{
  "n_experts": 32,
  "experts_per_token": 2,
  "moe_layers": [0, 1, 2, 3, 4, 5, 6, 7],
  "n_empty_slots": 8,
  "balance_loss": 0.00315,
  "vocab_size": 32000,
  "lr": 0.0019,
  "train_tokens": 436500000,
  "dataset": "wikipedia_en"
}
Below are experts of layer 3 (counted from 0) of a mixture-of-experts language model. Rows are named router (the router's row for the expert), gate (a neuron's input weights, with its number), up (a neuron's input weights, with its number) and show model dimensions 384-511. Each number is 500 + 40 x the weight over its row's rms, rounded and kept within 0 to 999. Numbers have three digits each.
After each expert's rows: a language model's description of what the expert responds to; "mostly gets" lists some tokens that are sent to it at least half of the time. This comes from a sample of Wikipedia text that the model never trained on.

# expert 17
router:491555418489480482460445591528526522447542491496554507551538555560511580433495519526460504466544514455530508439442457519549453475469541533435549440491477477532473549530464529503541505553516528441461502488450470488491485506499484544521535531469509443457524564510514515467532450414550528548572499505503507512449464474520450470530488522585470409612521480523489563569406544465437518468457
gate0:487500511436450498534585491447504498551507541524484512469521465542477445444500487466460473532459553445557513491560558471461522498530507523443410510528532529509429477431565529456458502479504457501519428517552513625483540478564524438498478504476456501486507510498532528494485405499498454576467452479551450553515521519504499539507514536479493486484525454515550507466433505469452469464492
up0:468495511486419530459441525511534473560511484473468490488469527591486464527578519495502497496507505486552503454508557520481489447482508543478501443496507427530464532487520492521536473468511473557527472513536473568439483497529426526497507519395546426520517510553479524467487517550492520513519426512493477491492483480510495529533432508485428456537542561539479523442470502476478506453470
What it handles: Table pipes and URL dots. Table cell separators "|" in data tables, dots inside website addresses such as gov.ph, citation marks, and URL pieces like www, http.
mostly gets: " w", "^{[", " f", "://", " www", " £"

# expert 5
router:508467447494499445512502546522474439560432483449466536480555435519451482415467533500579481499515520454517561477527620438550505497487476522594487503437497525483499476506525495533527442545480488513485486584487442487587490489569463465424515514514548506485519440488525496511409470543533480546478527485463486472483483495441486510557478499488483540440473502475510490576524527551469528548489
gate0:542468524462500511576470475432536519457537418484537516479489454461579441430534434474555509528478468467479491446490515527468454507538494558480355524455550485512432472456486510511468514543480494500511462480469467429526459436463604440512479468519477538486518484425537527490471535502483551465470512512477456472519567511461494471512484495532483454508547505514472481570483537513524526448513
up0:452529493468553556538507509455532447503505451533507479535537482509529471476435506554539525492440501556495465500459456428544482471501525506463489523544512475532492525524464491530465467494519476491553501544599479507481506469506617504487447449505481487534549496456504476495529441542438584504593525559477409421537477554470473518506510519481468445408554510538537519486520434430541478541452
What it handles: Copulas and articles. Function words before a noun phrase or complement in running prose: as, a, an, was, is, became, including, e.g. "restored as a route", "it was replaced".
mostly gets: " as", " is", " been", " became", " including", " are"

# expert 3
router:558473564490436497496520458506511492522548533554502545504544436505538524463531468419543478526491441411452525457442542472426543452461563484525513487559488492487501536486524467422479497546561502427491482513476463482535506444562451446510475476412464495430557552502519538540579421516497576471476523537566483479501572519532544485564593523510437510528512432479503536505431496471556487555551
gate0:481514446450512551521450473532518490426509523488525514569517548410462421493496481568470446472448519584562562500478539400542496497456517527493459492461441466529442459576464502479533485508499460465465568577488517503500556437483535533460492522467497556528463517534466472491492496495544501485583493582522571517525547524565531421470519534550467558451434523503499509564547490411506447539484
up0:472452476425458522470468515543464470471481538472551451576519529448516483494530504497475391458480462576534522570521524424562436469484537502495547472482448466550460444490458454435513453470538478494442556589434500495486539442467587534461528530501521492523541490504520482526484519524500490507543487564497565517490454472503475500487515509557516513451473456570560533550522444486590488509474
What it handles: Capital-letter abbreviations. Single capital letters or pieces inside acronyms and initials, often after brackets or hyphens, such as TE, LBO, GCN.
mostly gets: "S", " B", "E", "W", "K", " C"

# expert 2
router:420517527560486430553507513462507495505399499456560481571459562471485509464548582450515541507509565511481484489585541503527523526490541522511467456455452536491568507466545519520493537448439504559562546507522517535483541564405473552526491589484458538502486497444481426431432505507466485505449529478471464473491518494461521503506504385551531550476443514505464456456545534522509497485462
gate0:475497478489453500512536529506533517507484441455429495473492483496462456445506517517490536442484572506559567459486546507504402549465511516517432471474450537451488452495472564522503509455527500407528544583450465502470487526465466486468539484477522512437502496479523512426537495508550507545511486565467534535578580474483534525499483436473506468479508506478358484542457538513493503453481
up0:483581573504480508486526447543513526492526475506480552471435497516507475486520496481479474552508567570551510508539505479510506507535443453542455554444481516497485479494532541510536503459541485494459529505460409496480515488498556532449473491556513499406486470558457452530437565518554517539466494543484575570492497487501572541458488347522519446460442421479437583548467432526530542503459
What it handles: Ranges and dates. The word "to" and dashes in year or number ranges, plus month names and day numbers in dates and tables, e.g. "2004 to 2022", "4,", "January".
mostly gets: "–19", " 4,", " 3,", "–18", " 30,", " 5,"

# expert 28
router:495521507520494557516498542438530578516560542456499482469472483528561452493532472485494466530517419573552456574550577515499437438499466518494491465571529499512540470521423485439571517475562534459575456507439477505443539444477564500430491441484490484548524493444515487502519501550449527455589484512515521534529529433442440496486490485456467484460552536501527516516486471424418472538452
gate0:507520514550499545554509468470474544492571553474524420511506526490548485485482482483484549472528544448544451496474500528470527511523483537539512489448527498541485432490535479522536537508494533521554525467545566511487529540642531485589578504492488545479560503478521508448511492493508502490530524490445535571550531540510432422429440540504506517435507481556461478524573512434429482504436
up0:357553476597514476503491511559498483514526511538544501495510491497552462478528465554500565515475480466483477544447435499496473496450455473499471480484504518430506467490496470424494501506538547527498534587434435518460471528446493519537435417552530471489506444474439469558490527487483430446501519486460512498480475544583449470517461484582526453486524458528523491473546478508474480469410
What it handles: Place-type words, CJK bytes. Place-name nouns like Street, Road, County, District, Town, Stadium in addresses and tables, plus byte fragments of Korean, Chinese and Thai script.
mostly gets: " Street", " Road", " JPL", " County", "ร", " Coordinates"

# expert 10
router:565465455534564501480553431462463407519551518525504545416560467527509451517458579459436506511449465443470490484465420490514464475437464499457555565518527493563500523499442525463492395509514540492518556555487541450545560463548533476459482537494500520555454476552484566492491425507544483528522538529468458513494524456445517499469486515467517519567526478591508472542508470450559537518515
gate0:555540496558473484499459487533494507506452536478445453498454509474526443469521589548575433513541477485507463548450502568487495558513496509465567445497514437555457457532447472440515550491463422531541511454470533404495559443480491473549496498526531533501533487502460496497501546586565467487629417485497516470484498448524505509556612559524545453467514481500462415552480490454463443506500
up0:495476484548559517456560504569464504443499484473549511495581507531507499542510510527483434492508393522464456506452544521503482563511475488469522467516565439437454458516488482443495461519466454568542499502462507494505410490568562453498535420491537470485502499479523449555467560497388479529489505497519516483524473466457542531527502474507511556520576583503487522467541487458443540573509
What it handles: Quotes, brackets, family nouns. Closing quotes, brackets, apostrophes, hyphens and the pronoun I, plus nouns like couples, Act, son, mother, children in census and statute text.
mostly gets: "]", " I", " son", " Great", " children", "\""

# expert 8
router:535425481565513556434474500493462532480475512497457516527442489498484452517516482518541519470465459488497563469512467509454420478481576501432523559518562532467487476532421489500478528475482506490450482465555584515443487505542494515525504423515508563467462423503488522563534532453533489554483472485544473493423459469509567490450533540495549482534420466552506549564487446518537494482533
gate0:509559406435591487463581452487464445509550536538554464494529467579466477479534520427440487495468458520454488497477469459560526553495545466509547450415487546459487527500470475502566459436481458502458497549520565474432475501512483567476461567517541501424490487533565523499478471487502501584457514425439566534486486476527529480495456526467429523525517491416481498457551518431546502500471
up0:460500541483456472455489593482526525398458468586506550525439499462506463456519554553529513512515509526540507522464481447486496541516427510504488544552556475532564450493596577471493527438450554516478495513504468536520530558513574491562537432501466471493470506520485541497539533521494501547479569511570410446513518488440516480456501502488560501464529475529421482487432542496462519497491
What it handles: Prefixes and LaTeX. Opening pieces of technical or biological words and LaTeX backslashes, such as pro-, anti-, auto-, neuro-, e-, and "\" before frac or mathbf.
mostly gets: " \\", " pro", "\\", " anti", " e", " $\\"

# expert 27
router:462487441521473526553446465499442537524547476471500487438583541511529573522545500501507492519539470502505494543499437503531447526532541566466532526458495460539493493540520500508490519517584436494487481460468418626543466540474455496554420487535487455448449436492504538495483499526542444472604591487503484411479429519470528532470446563571552586499511472449441501533455476534552513501509
gate0:427512455472470421508535487468507556523538402504521407534492529438486538568493467579494440524548463509416490536484488530456505532509449446404485481447458539540554496485516567488467457537493539491463500445518508526504516502395500456552501508500517455505528453433548576495545563486555454526523537501465473482472533519461469498549447418491559459476516539533478505547433461496511483529485
up0:423440504467510399471582506451527557453544443507475435527551561449508507568479436571499453520562407471467429469464471513487490552443427421484483468423545517574590501498505516529527570467513504466432529482509534487513537509459474455464478482526493439539491490473536592526538608460513507522484514498432572484443530537496476475471498445545528483478504557487470505491458469483469515474495
What it handles: Pronouns in narration. Personal and possessive pronouns in biographical or plot prose, such as he, his, her, they, plus following verbs.
mostly gets: " her", " his", " he", " their", " it", " she"

# expert 29
router:482467424486522558523558494515530535499510504458515443440547444509510514481529515519549471554554452485490515463496575585514474566462574541513515440469425498559493520540454466520482537432501485425580533504469500571479488479481427571497504452526460517553521448473506540467518482476506484478495473522450505440551478500495432503451471498534524473467519591496550501559486458546447450547536
gate0:473476441485432530517532465418518505577481496502555483414521467543463468522537464420568562455387530476448555501575498515447524527481494555444548472532493544443518441543469535468566445501477462485438435457444504475503488461524499413434481539543443459463465491521532511496496457551500512426464493539541527515434527467444542533509512519503520478466441491559461558527473478563477527588480
up0:473444409498452509526519516439530465548490514522501461443538496560523477502494497431515568475382516526518540505557510496474528489456500553452562466575493531389517428498490529494570463523479467466448462448508459482551506482486481436402496505529477501454437468544553498494453426563500554423463500519564509502474548458438513541510510520564564463502449523549478551503467460552521497529497
What it handles: Sports action words. Verbs and nouns of sports play and careers, such as played, led, signed, scored, team, right fielder, defending champions, bronze.
mostly gets: " played", " led", " team", " right", " run", " held"

# expert 25
router:467547521490539474537458508446521485549508483490456491425498411510477474526476436464440462510512539543506549488432543587462493464540459509432477527513540494545472573449447517530498525526562489450482459509431470468549454437566518508546487413520466539578477510449441486437452494575576465502496502522474476501443501514498459506502421589489492427541572463504498494507484480429537460477465
gate0:495564500542512443454485429535489454506509423450502525480495486585530466496496461555496481482568466496513477511510426467481496510504453506513487488514431529505473572548475512474471551514503531465521508483501544485473503443527563491471509490445496476494527540501459480538534516512516509493485443548577524442535441478493462461534484467503488456439453440522505458563530464550466524525575
up0:488481496521481580550487560473556463490463561549480476557449494530521488500499523455433487541517549531510550472451487566450501439530452584516527563531546448482522458451555471534470454501484526503479540487513479573542524571521566530510442521469434506486479525518580545472521499499470472470502438505477515525447561575500537536562539546506550578528473520497500527395462471505513502512511
What it handles: General social nouns. Everyday nouns for time, people and groups after a determiner or number, such as years old, government, family, season, team.
mostly gets: " people", " government", " world", " song", " days", " series"

# expert 30
router:479537544449487423472477449482497583453459503520509496533500449494553548457542534569461532542547462526540508452495422471489486504478506484429514502498549488573495556459520460507518549477528537460521539516495486494506464515516522493492502519511513556546453563476464540473545469489505536522560554511487544421511574461479535503472468582529465553508475523542530480535465510534565512478531
gate0:531422503503487560494470486451520526462544530444493589549478453472493486445493499501572541469440498481492548489524456408482488473513498543524514452595522498529502550495525488483492455504472479473450484518404483489461535445533519469539485550500569466493490507518473452508517475481573527526576579520498444512514425456473505537531464418447430563491493533522505445533518505506513355543502
up0:442455506528535521521416492460537571518558552452527525519476506466442456504536485536569584525466505470513589485524490423529512454403464506425476496553504490470512483503439465492512457481505483555500496549463466502489507512468471501476504479497529515504494528562516463521525489465595491563589520506475495495521524501374541488493442423482426502494459512549476515565518412509521450527506
What it handles: Table cells and digits. Pipe separators and single-digit numbers inside data tables of statistics, dates and measurements.
mostly gets: " 4", " 3", " 6", " 1", " 5", " 2"

# expert 24
router:516544491472497498481477490581541441561482456553509425540469493533470554501580555416532445441533569488477498486540543477520460485493437454498459466514464457492464566462441468482509483528485570459454551575620545452473501534434466491422520548518518491483554551571566522490451482502515540480464487498450463537495421432456577513560533499488527496428487477525491472477445534518437559506457
gate0:480532475430419488597473531507482586431461488549483477539488460504445459451419603510464482475508599497486472475520570550521465521531526504510419458510497516404498525544556527459571533543492538579506540465492553449527529482513532444498471571501498525537514476517481388497519438541521484528453490468508506507425509542487507439530452454576540473508473508525510562516499516519542504532502
up0:508457515533535476474514566412479512525501556456540496526525498484558556507517538482463461542526400443494516500470429508518559488467558558537529511484532553538532529420451500491428449498553537474484550523500529513499475464597443518539518447514448525454552477522419496505513510459497504502490539520496519528484507462557532518429520586460548529498521465493457500439382494517554468527504
What it handles: Field-label colons. Colons and semicolons ending infobox labels and taxonomy fields, such as Order:, District:, Released:, and score times.
mostly gets: ":", "):", " →", ");", "hylum", " Synonyms"

# expert 11
router:459449511542502535477510524503493414463498507466531487523488561475518527569515406523563528527477558524466488468458469497505473505483490585483516537536511536527489426584491525500525426473519541542513499487468484509461459550576475464483539522561608474484552492449492521496498437449517475478500489508544530462518477486435512490484504513508509481445489488592583471456511555528504467448510
gate0:562447537539502530481460514525571504512549546462526540518532536507591499527481437484484460506457454490529506487476474505461544525465481550480392557526528518470465469508438461477531539474514592465439531489462503531501544517494518530520520551553479418577496484504543535467433523528509456500483430484554459510525553511506563552512501480476568587579536492478532539488505454514486581601556
up0:476485462501533474454501480481525456501493622467452509480503543555511476544498469506473433532475510559494530466466453476494461527548565555568510501486525447542461444499505499446504606545521531513526430511490471485488475542472519581536485475510461498439512543507455508522496495514584410492513482481551444525487441461534519550463518516570493479598452479548492553566436508486494474600481
What it handles: Review and location prepositions. "on" in review-aggregator sentences about games, films and albums, plus km and location words like near, along, approximately.
mostly gets: " km", " on", " On", "On", " along", " near"

# expert 22
router:541537620501525493530517474534507557521439484466570437508466582506562457490536432510483492500517509458533477481542450470491504467472526444444516483458462433489470504424517508580521553472565573482459480485591482502482506540488524513447464451495457549496448549625481483532417520473543483448517500445496548501518555519519549507522580440464555461520488478482432520500466480464500544523436
gate0:483528454492505517552509601518459550559435512547466502578502516504522555551496533443501494533487449484486493486472507563492486439493478522460450435441420488390534460448464518477553413514479538435504606479494528528488559492487521462540468513509463504543474482467514533544487528537546447521564532490502482493547503536523487460542509534470485534503503471491560445497418525538437427501521
up0:505577395515476536516542564599515512611475520541544512530473581530522500556514481497503535461488463516520495526480538502503535421499455503497456424486478501417550522503445530483565418483489576470491605426547532538488506455511538522508443499497494497492466535502514580530492498495546457538540518473484471494508527527488520429588516523494552510481540449473535519512419569505470472470550
What it handles: Years. Four-digit years in dates, birth ranges, tables and prose, such as born 1960, 2015 game, 1843 – 1882.
mostly gets: " 2014", " 2008", " 2019", " 2016", " 2005", " 2013"

# expert 1
router:489507500398493511463467490504521487478540465478470474519499562500463544534510531453459455492474483553449473496514544476582493499449461474471561507505490518486572462503534496482492569432423540568490446440496428542526540547513507527552498517459535471432455447450506512509445477516504542482549533484509528400547587590528458490449510445479520466537488486490448477435533466453473472502507
gate0:499492463532573494504484555406459486524518463458545425492524542572481509521442515461510511511456514534520435488448495494446560493538459477528531498479507589561443507480541555521503541535465432496579518511437503529562516480540470514517515489471591570504574489493525589446506529490564465519577568613507502545503492488528586425570471494554523461479518528546468520526467569510503479496524
up0:470486455490573489471480528402421491513522504460510381438528496538493516578410527474562528485442506525474430468506510505501530530541454514510511485497488515520472526468592534534536564529443405481567490480457490527546518520512474491508494499507554505563528484528513542474516540506494475505506520583481502556527554478504576464531448487541549442431487520511490494522544546480499535505504
What it handles: Romance-language name pieces. First pieces of personal and place names, often Spanish, French or Dutch, in rosters and lists, such as La, Le, Van, Gómez, Jérôme.
mostly gets: " Le", " La", " Saint", " Don", " Los", "á"

# expert 0
router:475545474481463531522494484505460486526428481559502493486470535501523523517430548540487482480493496544421514506577481503531548471545515500494486529562478548502507494556472531438480513500543468517405469486516474489450525455447541521515497402515492585504510512512493508481428493551521580545489538523491515523602545576442511493463483483476460508523518464476582435461472496463526492451476
gate0:456578491444551509530557503502551521450528496469487540467503520551515510519480447507446549508466468543479453484538501468545499494467497491503595459496519481477465510509493501490481491550505512473495539438455467522399486505558464396492568474537486504487469472515482482482547465465511482531438543485545512484501448612507451474515495506520544602546449517476475507521461534603510544426512
up0:476531476416539543515568488560532487464576511472515497485492507566503507502459460494506543520505491530496468495495465512508517515501464492517589501478473468478481518481534509453474542527464581490532489423438431515439493465544493433478577526537521504507485486532490496496532452462491502522478526489578585453476444600521486477522494487500467593501519479510463504504436548582480525474506
What it handles: Proper-name word pieces. Inner or final pieces of foreign names and place names, plus capitalized title words such as Night, Cup, Lake.
mostly gets: " Night", " Cup", " Bay", " Lake", "watch", " Dead"

# expert 31
router:571529443560602460485507502505458556472521503542471468557508500488477483496436552483501495500522508452470533509468438498487529541544454529466424444465475424471393457457553474555516469517473474506435470502458445491440531514475486523436530422504500466476453438501532464593466547518461503458514417560446462548562503502562439490446492482452440505508578508489567494533493521629528431547488
gate0:534451604538466479523423576523534507418449481420510515427590546498497483528446561537426514496415555506447455526471414447520433569498547514478548543471509477512510565520501503504519467547495404411592513492416496443428454459467554545470493529503476479523549539507436502437510434528446540518493440507513494485486501475550428553523438471472515531530460492526493485498454511531498541485535
up0:447472516448502496537510449497527490442458506549448504521523571432501510437485486493432521526464565466507571458535462472469502450514446519510425531432511485482458463483456468506519558512494436495513485485554543532538429603562495502426458464461484473439516487541600492505460435465486486586482500518456548551556479492495457507457516488564513523507515545517607481506549499544503483509428
What it handles: Mid-word stem pieces. Word-internal stem fragments after prefixes or hyphens, followed by suffixes like ed, ing, ation, such as unim-press-ed, pre-par-ed, oc-cupancy.
mostly gets: "oc", " Civil", "con", "lift", " civil", "cur"

# expert 19
router:557464468483503520472429484503512525482561513556485519477435386500412571497560484523521469459473540494543461486526453575474503507541469433572487474467507487525533545449468383592568501511560510438525437522514518440554455558506493456515468514491461519460481490526406541467504513499564462592473503491566467463541502572491509466547490521488414496524531501518455581540469500477450482503510
gate0:468467522481551511511478530448420544382488578526458511454523458495493449509559484470538558545419521473523483545538454456511483470499505514489547494518495496561498488512442452547541516481447534521466498487544462529496542528474542506522511495523569501517593442433476524483552475489502592510481528502523473431481473434524513499428483503453547541511561472503506445413504533434490516528540
up0:501586493560481418501554508516542476533519449413532512508483574521511511506429475573461468479547505477481499495482575547496489509497465498471454543429536481450522545460477518458496470526554495515513513456492556467498445530481489524505439469524404482467399526498478511526538513497525483546547493426457534497512576547476503472549540503557525444514449495523519502553471479523524456454512
What it handles: Line breaks, sentence ends. Newlines, sentence-final periods and wiki heading markers (==, ===) at ends of sentences, paragraphs, list items and table rows.
mostly gets: " ==", " ===", "\".", " ====", ".\"", ")."

# expert 6
router:490406550516464495481538491542574494451504473547497487516529557481471500555493472600447537457486546484527554551441442515550525516567500477476475505532510509521513519471464462480567525514464446524474541493543437520444459529439539473471538442553551579511528554487471494430561501544600539517549503501492540476492488528455443449527479483482487482478488513514483474542459455584526416465513
gate0:494489470460506499569516483492467484482508524496523501494540532477471462505437474488535531493520530455485448467474487524544486579493433456451491441454442532500425506518455494518494484499518545493492471496506450512526424546516503523513576602439444531548504519507457491524536512440574517540509482530500529498507569447546413457574475531448539468487541523488490474546436531521624465451595
up0:555480515481490548563535428476478531484521488511536518556472573486496473517508413493554555489572579473424467487495548538548466520432467484547519409484497574570614490535547507558461439472499518478478471516478500455520445545502518508523487498508506534536480493486453486527497488494549459509482539523539420458428486512450516535511410467487509490529487477545460516515484552489598483450612
What it handles: Units and countries. Measurement units and country names in infoboxes, stat tables and coordinates, such as ft, kg, st, Japan.
mostly gets: " ft", " Japan", " China", " India", " Canada", " mm"

# expert 12
router:481535521417475471502502471518589516503494516495498487515542555494499495506465479503614469549483538512469500413492529447530445502489521479454507485511484505529488455449514457542497478501510390448533474538494551525531501529473463590475539566538497460485528498516503530465490508471482531454468525520430553518496455529591509481455521476561560514514487451555508489481578555478471481475486
gate0:463456496519552482448512523465509550475519520501546486464480504525539491585507481560533445512513446525500559562504507504422504512484503484504541498457530495464544546527448499516450457436550477529485502536496615459497475499503490464506506508524514535522552511518502541474473495438429491477518503494536477518431512537527530476506550600479513460504489561556537482452503411521426487564539
up0:443458543475472503511441449508426488489499485487560459490445550497498460535548467487519466545415449513560489491548526450486514426481458464482537547557499561520547514545415526535506480496536478471419489554540587492455487402586486458514525449555510554548564542541535435557491532502468484481441446509517448500475527498459469518527519558552520533496457545545566481433549471440481514520477
What it handles: Prepositions after nouns. Prepositions linking a noun or verb to a following phrase, especially of, in, at, from, into.
mostly gets: " within", " at", " won", " From", " among", " from"

# expert 16
router:486478504532546450469429494500516485522465533472527524509509485506523506529398463516526556482525563503477480495525517451556472495460467511528523563454536470525447432509488566467487380484463540510579524491448526484559516520582462499570464551491510467472478468434508562489499437549429455478505524561434432474541505522510494455514522533559520529561463430534521437471474470476432471480495
gate0:504497531506525421538495504450535525497518495526438513630489497525506477502412557490544444448512509422443428514518532431521454456531431544543587526476502416533481497514533447502494485518515457522427471520552547536459532519499494431538531479519520484529534565490449493473476495443501427485571472498462531489584460467426514492475479543543550507495578437443452422515551483612584454510539
up0:490468549456469497480533560467510511565543497436511529633439504504502497509557495474464542532501551518519431440549536524478500469484460548520535472467547556522532528529550518492537447509445584551500531449514636494462518517536487493463540453549528547491477528558549453533471510532550493476523503590492500443487421508483545496477516441493494589476531431512459484471529527541467555479529
What it handles: Sentence-opening prepositions. Prepositions, mostly in, plus on, during, after, until, often opening a sentence or clause before the, such as In 1930, In office.
mostly gets: "In", " In", " On", " during", "On", " After"

# expert 4
router:568488521531536549426455495518514522493419471459594416532395555551444414552513504451470482463530529553534538577480420545435476541473435507453441468481512433539492461473520562481552496492449472531501515427491459561480516449538513458534519490477507582548506556426430542509532436468538497466503485363453543571481544451480525498547501525451489507484554503455480559493482458428510535404483
gate0:382494481499445460455534458519528489411410446545532536525519505547515469535467534555532521506513479536522516505490480521523508470404477512512494499524552516506598497439555566519499489486462475468479584535489499386534520449569520408520441453477478511426554474525443544477525465433534520514525506539527542506508481473460510506515519459562469574512515541532504535465497426540572525436557
up0:367530503566473524487484563486488471467505505484507472485500481577424450502505476486540470440482475512475547542475493470549525501511473563500485467506477517485496539438478543460477465503526557467474501504538455462514549498499538490498488473507588516489499436481574464550425407470453527567516496532497508446431532492502546475492558495493537503497543573578560484500505474455515525471462
What it handles: Numbers in tables. Digits, closing brackets and commas inside numeric tables and statistics, such as income figures, tennis scores, race times, chemical strings and UTF-8 fragments.
mostly gets: " Lemmon", " 6–3", ".3%", " pm", ".8%", ".5%"

# expert 26
router:433502504525494513531553492495432539502482530502530563475545480516457470471453474459500502574528536538508446531497495511461556476513526563537473490489464487533586546475572535483480528509506540486484492458516464448495548478473544482605436530438550472470538463503492448531525545539516431508466475520536530513552454519532525460422496505489526508424492526492535528531517535426509483519526
gate0:460422551616511469484499480516453551520485492482528566536535555518584383441452463522460459465495653447530526547492561517521465491517510528481531517395485488554506480466433523452530507547456474487440497418519502529439459499498540448485491521498535413448533485448492459529521433496466528566542500468471450495560541584495548484512429486519426572446465471543533495483466497499467497517502
up0:486497528549542545566537472446419422462457489475476490514456549466457447474480517477523445477493539474512529485454552475566595475504524510495488506472528589506522477429460501509494426514492511463406525587481492497450474528564522483557557486503463497483529464463525478490431482456580454464507587529450463486438568557510464466532551533498443502511507497533482451488511535488470501517495
What it handles: Mid-word foreign-name pieces. Consonant or syllable pieces inside South Asian, Turkish and other non-English names and titles, e.g. Kan-y-aka, İ-z-mir, Ka-z-mi.
mostly gets: "ru", "ph", "kar", "ji", "iya", "kh"

# expert 14
router:455530465524443565570578510456447426509419528509545589498546465552498524502493470536472474516526419430509458515574476513481496471472474540479567552538506480434542543506507536442530523555435493532478463420502520518489505488515515459525527552495477489489574556484471499487518560556508473471466497533492541495537470547474547471540495459527494459434535445516541452496436433528489489448500
gate0:458561511478492428531517507508491493526475448458530502497543481533449501505422520460531520472467516552470428454537481449491521502481486512543512599559527521468518499518532601458558440538546561552488532521416585490533528435506508550493425523467565497443489405577465523551528511525566481449538514583517454480504458492550482518502521509491523470458512527487542517523493529539531497491549
up0:522484438436486496514504488450564486546416533457472549494515588484474442482489513535465480419520543495461401461505476526440520478481491473570508532576521551520554540436445535490440421484526466547490527495528419582485526545518526471493522561518510440501548523462388469552515522443515550423488601474525539418495475477535507523535520471544533498491541508540487476521543504491490475526492
What it handles: Name-final vowel pieces. Word pieces inside or ending non-English personal names, especially Japanese (o, oto, ko), Greek and Indian names in cast or roster lists, plus raw CJK bytes.
mostly gets: " Nintendo", "o", "и", "ō", " Japanese", "а"

# expert 18
router:553487527453542442450531544469561469524575548472442538438472541524530541498512479560466461517524468514502448484514483508486506518471496443451562545453556478524490454506480452455481485522497433531446593530559584476542465473490479423506450515486520542512493496470497555540438475431524490534529476553536536502419447476475467471460476494524512507507523531550478533553515540430516552518413
gate0:542529521476547515501481501536543458421491482531532493599414537495474514545553535554451550479539519521444501506506475483474483496512558476513445480536521545453472505453451507453520487451545526440463565472546500522526489469486452492498513446509478497531542520497424490516420508467516457518459408562575612487371496500559479468457574543467476505490491489471468517564555547529495425598475
up0:527523495498460520504470451515543506505525482479463503463471505450460471442481471479483523498484494459484508439564471479566470546520520508516470441497505500531465476562567489458506517476409552489454450506492479428477436497500535520514491491494485563517391558478545565523545538510461507571470475498538489549516504511560483455535479544476526548434441422506506478546465505493384512526500
What it handles: Line-start infobox markers. Dashes, pipes and line breaks that open infobox or list lines, plus field names like Born, Website.
mostly gets: " Website", " Born", " Genre", "=", "://", "|"

# expert 23
router:459584459492444514520394526477517466493434493489463461545559534493502551538562537484537486455475516497478496454566443501503473515490470466486487519484595602483524492539509431540577507490493502571523475495472476513485453552533487491457490513492497470469486528556521535487489500444519513493461465491491504488450451546496526430566460503533535495504436516585486436442423510443536557552535
gate0:422489565528477518491451527487536516494488492520478516560514523501463540470582456431506481527481523466499523547526473563605550482476501490514458473553506536420489519494468488467536490516508456487472433503477506423496451499448426576561487474486494481494461525445433554509552461512530451544511506469435517585499442560463494486584547469530544473538549538546490527440466504445470525497489
up0:491489478453495488456469528530492502504489505503547603508400486503506508522470560501543515523521493563481492481462531449505514516507513498527532515490502486500429512519511511521580511563496512507512463450421567506518500513440476563520467527423489486499480438526502574548479434482490480534542417455546547441460499527490492486456493514497556485480589514600554529519478469503466514454452
What it handles: Relative words and taxonomy. Commas, that, which, who, how opening clauses, and "of" in taxonomic headings like "Species of gastropod", "Genus of stoneflies".
mostly gets: " what", " who", " how", " which", " that", "which"

# expert 9
router:476512445536481505555499558510509539583512496487513476481466425451487458487383510493493543525561522525527494483465591544507528458613542542474509509510486548472466506468498467536465499442550511525563447468501473538497466520479513541472434488543503508573459438544461508532478490473521535476600468530493456514499456468483470538472495435455487471438488535528519501466532450549572527516562
gate0:546522413504482448520466525554480563490436449528495467523538520574481444555533457483551529525491555464481484529604536488463526476546548485528482507518485539494500490472540476549505559508461494533535416555470537470517421482431447481509533597464503532488472469493483491479420595507481458468544498538575500474455500519499478500455468473499547520571560500471427498462472475567467465520554
up0:533524565463517498501574500539449424555501422482500468522486527579517519475427555457524540450512511529504472469488531553464514492529436483483470517487467533534553558447528515462521564503510498497453550465452499507484522483491573547442581516476541514449530512503454520486514475458515547486533447550482507422489491411523467493551512466457545453493450538526472462476456514575506532561548
What it handles: Ordinals and position adjectives. Ordinal suffixes and order adjectives after the, a or his, such as 19th century, first, same, following.
mostly gets: " first", " new", " second", " same", " following", " early"

# expert 7
router:534489525483531510576477535489472505560510533497559465511488453557508453479499544530483462520473538500502520518445436501482468497497502464506519547507460526490547519546445531553504470519578527546453459473459582530492487488605540434456457378490463472557522483517477460523474571529513594512480471481535565538440509512494471495464442509473473500561548529504503531615593465560460499564534
gate0:521507513506492538437489517487477490446508463529498524533450540497560452500515563475492496489548524467525474526516493556464516425536445513484423474509455472482584516466454475435508490500489489442469523503539463511455604523508513395511568458466507442481497571550557468441554496520494609469493527519520411487538494404473537480510458596496522529421500504550499546525463416459515418562448
up0:471506504525530550497491491505520546453482452534526513518410539471521453488467547473468563480549532500506495533548586565462545463476429515551443489521480479491527544430486482411477459526471542461555531502510508525531590434529481436459524500481467442458504501510492522387571547474493563532529548506540452463455523451452589460467494538527495595427514529558498479558485423534481432545492
What it handles: Abstract common nouns. Common nouns for activities, fields and products, plus suffixes like -ation, -ity and plural s, in expository text, such as production, music, design, research.
mostly gets: " music", " development", " production", " data", " services", " art"

# expert 13
router:565473424513519507567524509543432509461452494514466559567549535501480424477509409444500483497503493532495546514557471487521489452517482465488425500527574483421475532472580507455471546505423509520513503466509503453523542516550515555568454510528516512465547484446483450602485536546512476503519488543525482443556521519516501532491555519522513467415487509556538484515513492435463436404461
gate0:512488537459476493479477523530553483526526440489540508510461499467543507459542514521463445525516477436485467518451482510440487436469504490481537479460479513508522489477482551523441435465467570515596569516472485445485539482493520523507548478558557528537510528523497502490521506512486512538512468448479470460525482479526586540446548451549460514535461450501468524548604505447476547473517
up0:516489537485484456473472545546526462558511442517468500531425516507500479439505508510485506484513537485496491522468577544465494486489529502477609493489515504501508479475453519557504470531480566514530525479500502473448515529453544470474491458579500529519478499555489520493489481525507515469459443419505469542514515501516552533430463456521482519496477515494432477580526514478490515459547
What it handles: Name-initial syllables. Short first syllables of names, often Malay, Indian or Asian, at the start of a word, such as Az, Har, San, Ku, Chi.
mostly gets: " San", " Su", " Ku", " Am", " Mar", " Chi"